From a checkpoint of a small mixture-of-experts model trained on Wikipedia.
Size: vocabulary 8192, 26.6M parameters.
Below are experts of layer 10 (counted from 0) of a mixture-of-experts language model. Rows are named router (the router's row for the expert), up (a neuron's input weights, with its number) and show model dimensions 0-127. Each number is 128 + 32 x the weight over its row's rms, rounded and kept within 0 to 255.
Before each expert's rows: "comes after" lists some tokens at least twice as common just before its tokens as in all text. This comes from a sample of Wikipedia text that the model never trained on. Tokens count by the router's weight.

# expert 18
comes after: " the", " The", "The", " his", " U", " this"
router [158 174 112 132 142 167 102 128  60 152 173  72  88 134 104 199 126 145 127 170 148 119 149 221 146 106 160 141  34  96 121 113 132 160 192 133 172 180 100  73 120  83 155 134 115 135 153 148  81 123  95 152 142 116 143 124  84 126  65 175 137 129 103  66 105 185 112 127 157 166 129 111 124 137 142 158 156 123  70 117 143 121 175 114 118  98  86 142 144 129 163 138 119 101 207 136 127 125  84 149 156 107 142 167  92 146 139 112 133 137 159 143 101 100 145 127 158 125  74 146  99 105  66 138  99 171 119 132]
up0 [112 116 137 100 129 124 122  64  48 108 158 151 137 146 133 186 159  26 192 162 100 119  72 130 148 152 123 170 121 102 152 109 116 184 142 119 162  94 153 108 154 134 136 101 141  62 172 141  77 139 122 125 132 102  93 165 143 124 101 154  76 134 151 132 129 156 111 158  56 104 110 158 144  99 131 100 110 173 116 201 128 106  90 105 100  97 156 132 130 107 115  91 131 137 145 126 105 114 190 137 104 131  91 136  93 113 128 131 194 106 196 148  24 117 156 108 137 172 152 130  92 113 105 126 147  89 126 127]
up1 [144 121  93 131 192 159 117  97  87 103 166 133 134 167 171 174 135  91 147 101 110 134 133 128 116 115 174 148 112 151 153 141 175 146  90 117 157 158 114 148 139 145 120 175 146 144 114 186 137 132 200 149 173 136 121  99 121 127 155  78 117  65  66 122 161 151 155 101  80 169 103 136 117 173  88  80 100  93 140  88 176 139 153  97  96  86 163  87 107 149  83 126 157 130 153 178  77 142  94 168 150 149 118  92 165 139 105 149  98 173  91 112  92 154 143 114 100  97 133 153 162 179 127  80  18 108  90 131]
up2 [132  95  98 165  74  94 111 170 112  96 111  96  97 158 145 114 157 118  73 145 125  98 175 203 186 171 122  81 164 108 109  86 141 178 143 134 132 160 114 132 149 105 167 114 148  84 141 154 155 170 103 166 148 114 150 112  98 144 130 118 118 142 164 155  95 162 121 132 172 172  94 118 154 160  73 160 147 108 121 184 114 109 107 229  58 140 137 159  87 114 129  94 110 144 135 105 105  39  85 162 128 155 101 155  78 109  87 135  91 136 121 128 104 161 122 105 151 137 120 147  78 176  65 152 159 116 144 104]
up3 [104  77  68 104 111 105  75 105  91 125 137 160 131 152 125 183 172  98  96 196 110  92 142 115 150 137 164  94 101 131 103 105 123  87 150 100 157  88 141 124  97 194 132 198 119  99 157 109 174 137 174 140 163 175 133 161 131 167 164 142  89 153  85  94 112 132 108 137 111 111 147 177  95 113 122 152 176 131 177 109  66  93 165 167 117 135  99 168 200 127 114 146 116 153 175 164 111 150 107  83 123 117 137 153  79 123  70 162  86  85 182 125 123 139  87 130 156 119 123 147  48 119 166 137  93 162 127 145]
up4 [131  69  89 168 149 147 158 121 100  78 106 130 164 201 120  56 135 174 136 112 121  80 122 135  98  98 158 145 118 157 153 102  68 127  96  98 108 156  95 197  78 130 133 170 146 101 111 121 100 107 127 118 108  93 110 151 183 184  84 103 154 110 193 125 119 195 190 100 193 103 151  78  71 128 178 137 111 128 109 156 116 142 122 142 121 115 115  90 136 104 108 171 152 132 141 138 164 105  79 138 147  63 122 109 108  88 124 114 103 145 150 117 141 140 134 177 168 111  70 128 167 154 170  73 112 126 145  88]
up5 [124  99 101  82 152 133 112 137  83 106 195 135 132 198 119 123 147 103 158 142 134 109  64 142 145 173 149 132 152 188  90  74 132 223 128  60 138 110 113 148  62 104 123 102 113  75  86 193  88 118 136 164 120 125 112 116 122 134 141  91 178 208 145 132  74 112 109 109 186 150 131 144 140  77 109 127 142 130 156 155 124 120 106 161 107  94 125 159  91 114 152 181 140 177 105  92  94 117  87 154 138 122 110 145 135 134  99  78 186 150 156 153 117 128 117 126 146  96  73 119  81 115 148 133 139 116 195 157]
up6 [118 115  66 122 154 160 135 115 115 100 113  87 152 156 150 109 126 101 138 114 185 139 114  97  79 128 147  85 127 135 122 119 105 154 155  44 134  88 144 119 128 138 105 169 120 131 101  38 141  93 120 100 114 145  65 118 143  88 130 153 118 164 188 132 142 111 156 113 191  91 109 146 142  90  87 121 156 126 126 160 146 139  88 151 148 198 197 139 144 106 152 119 110 154 138 109  89 115 142 164 115 171 108  93 131 162 187 154  44 142 111 101 125 159 184 121 177 140  70 148 188 118  93  98  64 116  66 122]
up7 [118 141 123 110  82  84  97 138 109  92  67  81  96 140  77  41 100 129 136 132 154 146 106 156  77 205 209  73 157 121 109 139 105 114 121 101 155 106 130 154 140 173 135 149 134 112 126  99 127 102 165  67 103 108 111 138  79 102 165 155 130 162 148 117 134 148 147 168 123  72 176 123 175 116  99 195 137 211 137 102 157 145 123  80 143  92 126  96 100 162 126 110 129 151 155 162 144 107  79 118 180 110 106 117 103 160 159 167  89 122 103 148 105 143 103 130 133 143  96  95 105 176 172  94 112 196 118 142]
up8 [102 166 134  73 115  78 180 156  88 141 150 138 158  87  89 151 115 168 155 114 159 153  86 140 159  93 100  76 156 123  95 165 143 106 119 115 115 199  72 109 130 148 115 147  96 116 131  79 119 119  93 180 162 166 173 141 104  95 149  54 138 143 167 150 132 219 158 110 164 131  52  72 162 119 142 123 145  83 112 133 113 149 166 123  77 123 151 190  92 141 102  84 111 162 162 132 134 162 141  96 134 168 131 154 102 109 105  77 140 188 130 136 131 133 112 104  79 105 153 135 106 139 104 173  82 154 116  88]
up9 [120 140 137 112 182  99 156 137  87 102 190 152 122  58 131 137 166 142 142 133  62 105 129 148 137 105 127  84 132 167  83 105 124 129 107 105 127 188 162 152 143 119 101  88 107 103 123  95 146 122  82 144 164 182 122 153 130 121 132 132 101 200 208 120 124  93 110 106  89 113 115 140 167  98 127 148 129 128 165 130  78  83 132  67 137 137 208 116  90 114  86 147 164 148 112 134  98  91  93 161 153 184 150  87 131 134 136 116 163 200 138 161 108 151 125 152 122  79  88  57  94 109 166 138 110  79  60 156]
up10 [109 112 122 131 110 130  75 142 100 113 137  95 108 135 155 120 138 104 168  94 119 153 151 138 102 217  82 102 128 149 138 158  90 134  90 185 144 150  90 150 173 110 100  61 169 172  94 163 104  98 149 102 169 111 147 167 126 143 121 190 145 129 151 102 154 184 109 132 119 137 150 105 164  66  87 157 111  96 135 163 112 164  71 194 133 133 124 135 111 100 162 127 149 129 134 148  83 132 168  75 159  93 122  88 139 164 202 137 145 128 214 151 154 127 105 117  73 116 176 128 187 112 101 149 164 174 181 144]
up11 [ 91 110  80 111 175 100 143 191 135 124 114  82 133 193 135 109 176 127 156 100 179 126 139 100 118 119 137 137  96  87 134 101 152 191 108 156 146 181 107 140 134  65 125 194 158  97  65 125 188 137  89  99 135 186 133  95 132 159 150 115 107 118 137 139 121 153 151 171 124 160 110 166 156  85 102 152 144 121 160 148 112  88 118 196 136  89 179 155 144 121  51 105 175 142  94 155 137  97  90 125 146 173 159 118  95 141 179 151 138 156 142 173 156  74 127  74 115 121 100  99 127 197 177 139 124  94 112 136]
up12 [117 170 151 105 126 160  81 138 123 111 107 107 138 135 100 111 121 165 113 143 176 147 138 163 156 137 107 162 105 104 139 101 135 146  89 129 144 167  56 202 155  98 161 130 130 114 118 170 110 133 159  58 148  99 115  97 156 116 114 123 116 118 112 138 162 166 122 122 201 133  87 158 133  79  61 166 172 146 137 103 103  85  96 197 173  84 152 171 186 106 104 111  82  86 164  98 195 134  83 196 172 175 170 129 140 136 178 152  74 151 101 124 136 160  74 134 134 106 155 137 139 118 161 116  72  95 124 140]
up13 [ 80 151 113 153 110 140 126 125  62 127 103 136  42  64 141 140 106 122 150 125 159 138  93  78 153 212  80 112 152 157 188 134  94  73 127 119 116 122  85  88 102 157 132 128 151 148 144 103 105 108 179 108 117 112 150 101 145 133 117 152 175 172  91 100 117 171 135 153 189 123 113 170 171  71 111 163 149 188 119 155 100 123 107 141 147 141 105 198 127 144 150 175 158  91 148 137  64 173 118  65 167 173 125 176 147 135 168 149 111 128  95 116 118 117 140 113 125 126 119  76 156 156 180 147  91 157 169 132]
up14 [156 129  93 108 167  96 126  25  98 113 108 120  88  73 140 158 111 198 140  99 138 163 179 110 156 130 189 184 133 104 190 118 148 157 104 143 120 137  89 114  93 193 162 151 148  89 112 169 199 127 157 151 130 155 119 120 126 123  96 109 150 111 115 129 144  75 168 159 160 154 123 104 140 157 113 158 105 124 171 108 136 157  83 131 145 111 165 161 147 109 143  98 183 100 110 115  70  71  68 167 106 127 168  91 160  69 167 134  99 148 166 193 121 100 123 100 150 137 137 141 100 126  74 114 111 148 137 157]
up15 [141 145 172 147 167  86 154 160 101 126 129 123 118  73  61 132 132 130  45 117 153 170 158 142  96  98  95 118 137 161 113 134 140 165 114 154 101 128 147 209 144 143 143 132 129 136 155  93 112 137 136 138 157 105 116 196  91 104 131 129 112  93 180 135  53 147 170 144 167 168  86 138 122 107 139 119 126 154 139 165  86  98 144 126 151 117  93 215 146 134 154 128  64 186 180 138 118 116 150 110  90 152 123 112  84 168 109 124 134 134 174 210 148 155 121 110 132 138 168 163 104 185 194 148  66 127 139 171]
up16 [ 94 132  67 135 129  97 109 156  74 129 122 124  64 136 165  24 142 134 145 136 115 106 161 148 128 150 166  64 149 155 159 129 135  57 148 159 111 191 122 186  82 131  74 134 110 159 134 154 129  90 130 115 156 131 141 143 142 106 153 149 165  57 128  82 136 153 120 139 157 138 145 137  86  74 119 138 144 122  98 150 115 128 136  88 188 153 129 129 159 153 142 217 142 139  92 121  86  95 151 172 183 113 135 149 179 170 119 123 173 126 130 126 145 179 158  74 152 138 116 109 107 179 210 149 117 123 127 130]
up17 [141 102 155 113 172 120 137  78 137 102 148 156  57 130 154  72 132 107 109 119 142 125 123 120 158 159 136  91 103 190 158 136  41 144 106 103 114 191 130 116 113 104 174 182 110 181  90 103  78 163 160  96 123  64 132  87 118 151 114 120 118 152 186 106 120 115 109 135 167 102 178 134 169 144 114  95 138 104 147 157 110  61 122 118  97 148 136 161 152 142 143  87 165 149  78 133 120  78 164 132  60 134 177 132 169 137 123 128 138 101 111 154 140 117  44 147 159 170  98  81 130 182 144 178  89 121  95  93]
up18 [128 120  98 121 149 106  91  68 116 111 109 142 151  43  79 145 122 158 147 126 170 128  78 124  44 137 118  13 131 161 167  71 159 135 151 145 139 135 146 119 102 128 124 121 137 117 120  99  79 113 189 147 122  99 104  82 105 148 124 130 203 170 102 110 117 178 140 124 104 170 104 115  87 137 101 119 186 161 136 111 129  92 126 168 173 105 169 124  96 151 123 114 155 100 122  94 144 184 132 148 125 121  95 132 120 113 182 107 118 117 193  97 136 131 127 147 141 147 125  82 171 164 106  56  79 155  76 119]
up19 [134 125  64 156 156  68 113 117  95 127 105 153  75  94 127 168 133 163 111 157 176  34 151 118  94 137 184 125 143 145 135 123 140 117  87 146  75 129 112  75  99 171 133 104 125 122 126 107  92 153 164 138 224 104  87 131 141 165 129 111 233 172 152 170 126 155  88  94  81 144 139 176 133 142 102 164 153 144 146 167 133 102  81  96 179  85 103 130 149 130  84 183 137 112 132 141  90 125 162  81 107 114 123 147 130  98 108 112 128 159 124  96 173 129 155  79 133 112 157 145 157 143 130  76 110 121  87 152]
up20 [102 136  94 145 120 127 175  78 131 125 150 153 113 150  85 172 198  85 188 159  77 134  70  84 168 126 142 127 139 161 158 102 120 205 157 116 189 146  95 146  96 137 173 112 145 159 145 168 117 117 169 100  76 109 109 109 133 118 153 107 171 166 130 141  96 108  90 137  90 123  68  91 112 119 125 116 157 158 169 171  86 130 113  93 156 159 141 151 105 143 148 148  67 145 163  96 130 138 188 175 159  97 181 150 120 117 179 168 142 104  94 186 163 129 104 107 111 123 173 116  93 192 114 165  91 127 164  96]
up21 [131 157  66 117 115 125 129 148  67  93  70 134 114 129 176  65  98 175 112 161 133 153  81 168 168 162 169  82 132 126 156 111  87 139  75 191  86  90  39 138 116 130 100 176 141  60 150 153 106 101 148 101 172 123 120 102 121 155 140 122 151 157 130 129 158 154 193 103 179 117  89 150 156 173  76 123 159 131 115 119 121 116  79 100 188 212 118 144  97 131 157 162  58 101 163 128 117 154 140 177 167 103 103 136  99 105 153 136 109 116 127 158 127 155  99 141 123 141 155 119 138  96 103 124  89 126 136 129]
up22 [ 99 171 126 151 178  66 139 119  75 121 162 130 107 170 198 169 148 146 124 179 153  99 151 117 127 158 159  87 152 122 153 161 118 116 202 164 120 147  96  89 127 106 167 144 137 185 140  85 126 154 151 145 165 158  98 122 156 135 106 127 255 124 108 163 136 147 134 143 127 115 110 110 157  62 129 179 141  97 133  98 158  62 106 165 125  89 150 140 144 131 202 145 139 119 146  63 171 115 153 119 125 141  84 163 131 143 139 164 148 107 131 156 184 150 114 134 160  91  96 133 175 160 114 176 157 120 118 154]
up23 [134  91 126 110 151 122 100 128 135 113 118 109 135  75  63 191 122 149  67 100 113 100  75 137 169 184  74 155 138 149 145 124  51 178 108  66  98 132 100 129 122  90 122  90 137 111 119 139 115 177 105  91  78 100  93 107 126 164 123 151 158 128 166 109 179 105 179 100  97 132 108 124 159  38  72 141 132 181 170 116  85 167 128 148 177 107 169 118 129 120 178 112 172  76 125 145  93 121 186 185 164 117 101 144 133 131 125 158 140 140 159 155 130 165 117 104 115 119 154  91 152 105  82 159 164 141  86 121]
up24 [133  52 162 149 160 131  83 132 141 104 217 111 109 145 103 134 107 172 133 156 128 131 120 131 135 122 193  99 167 181 155  95 148 124 151 149 161 165  93 118 108 139  95 127 153 142 110 115 201 160 134  69 117 106 137 114 126 134 126 110 124 122 127 129  98 171 191  57 150 140  98 115  71 134 127 161 132 207  86  80  95 179  94 197 146  80 134 190 123  90 123 145 129 126 143 113 106 198 160 153 171  95 103 119 159 129 160 199 136 129 159 134  92 136 130 166 142 142 181 159 135  86 154  94 123 111 107 126]
up25 [122 197 101 184 117 114 107 120  51 120 149 119 154 122 116 116 105 178  80 150 103 153 111 134 195  52 174  94 115 138 102 108 104 131 145 125  92 160  89  99  95 130  90  45 176 155 116 152 134 178 129 170  66 100 137 141 126  99 102 141 170 110 135 152 157 167 199 124 114 107  73 112 178 117 179  91 122 104 100 108 172 126 132 156 113  67  89 193 128 117 133 145 122 145  31 124 132 162  93 118 122 109 151 121 138 138 144 109 162 139 173 150  79 113  99 134 151  90 125 146 178 133 115 140 131 139 133 134]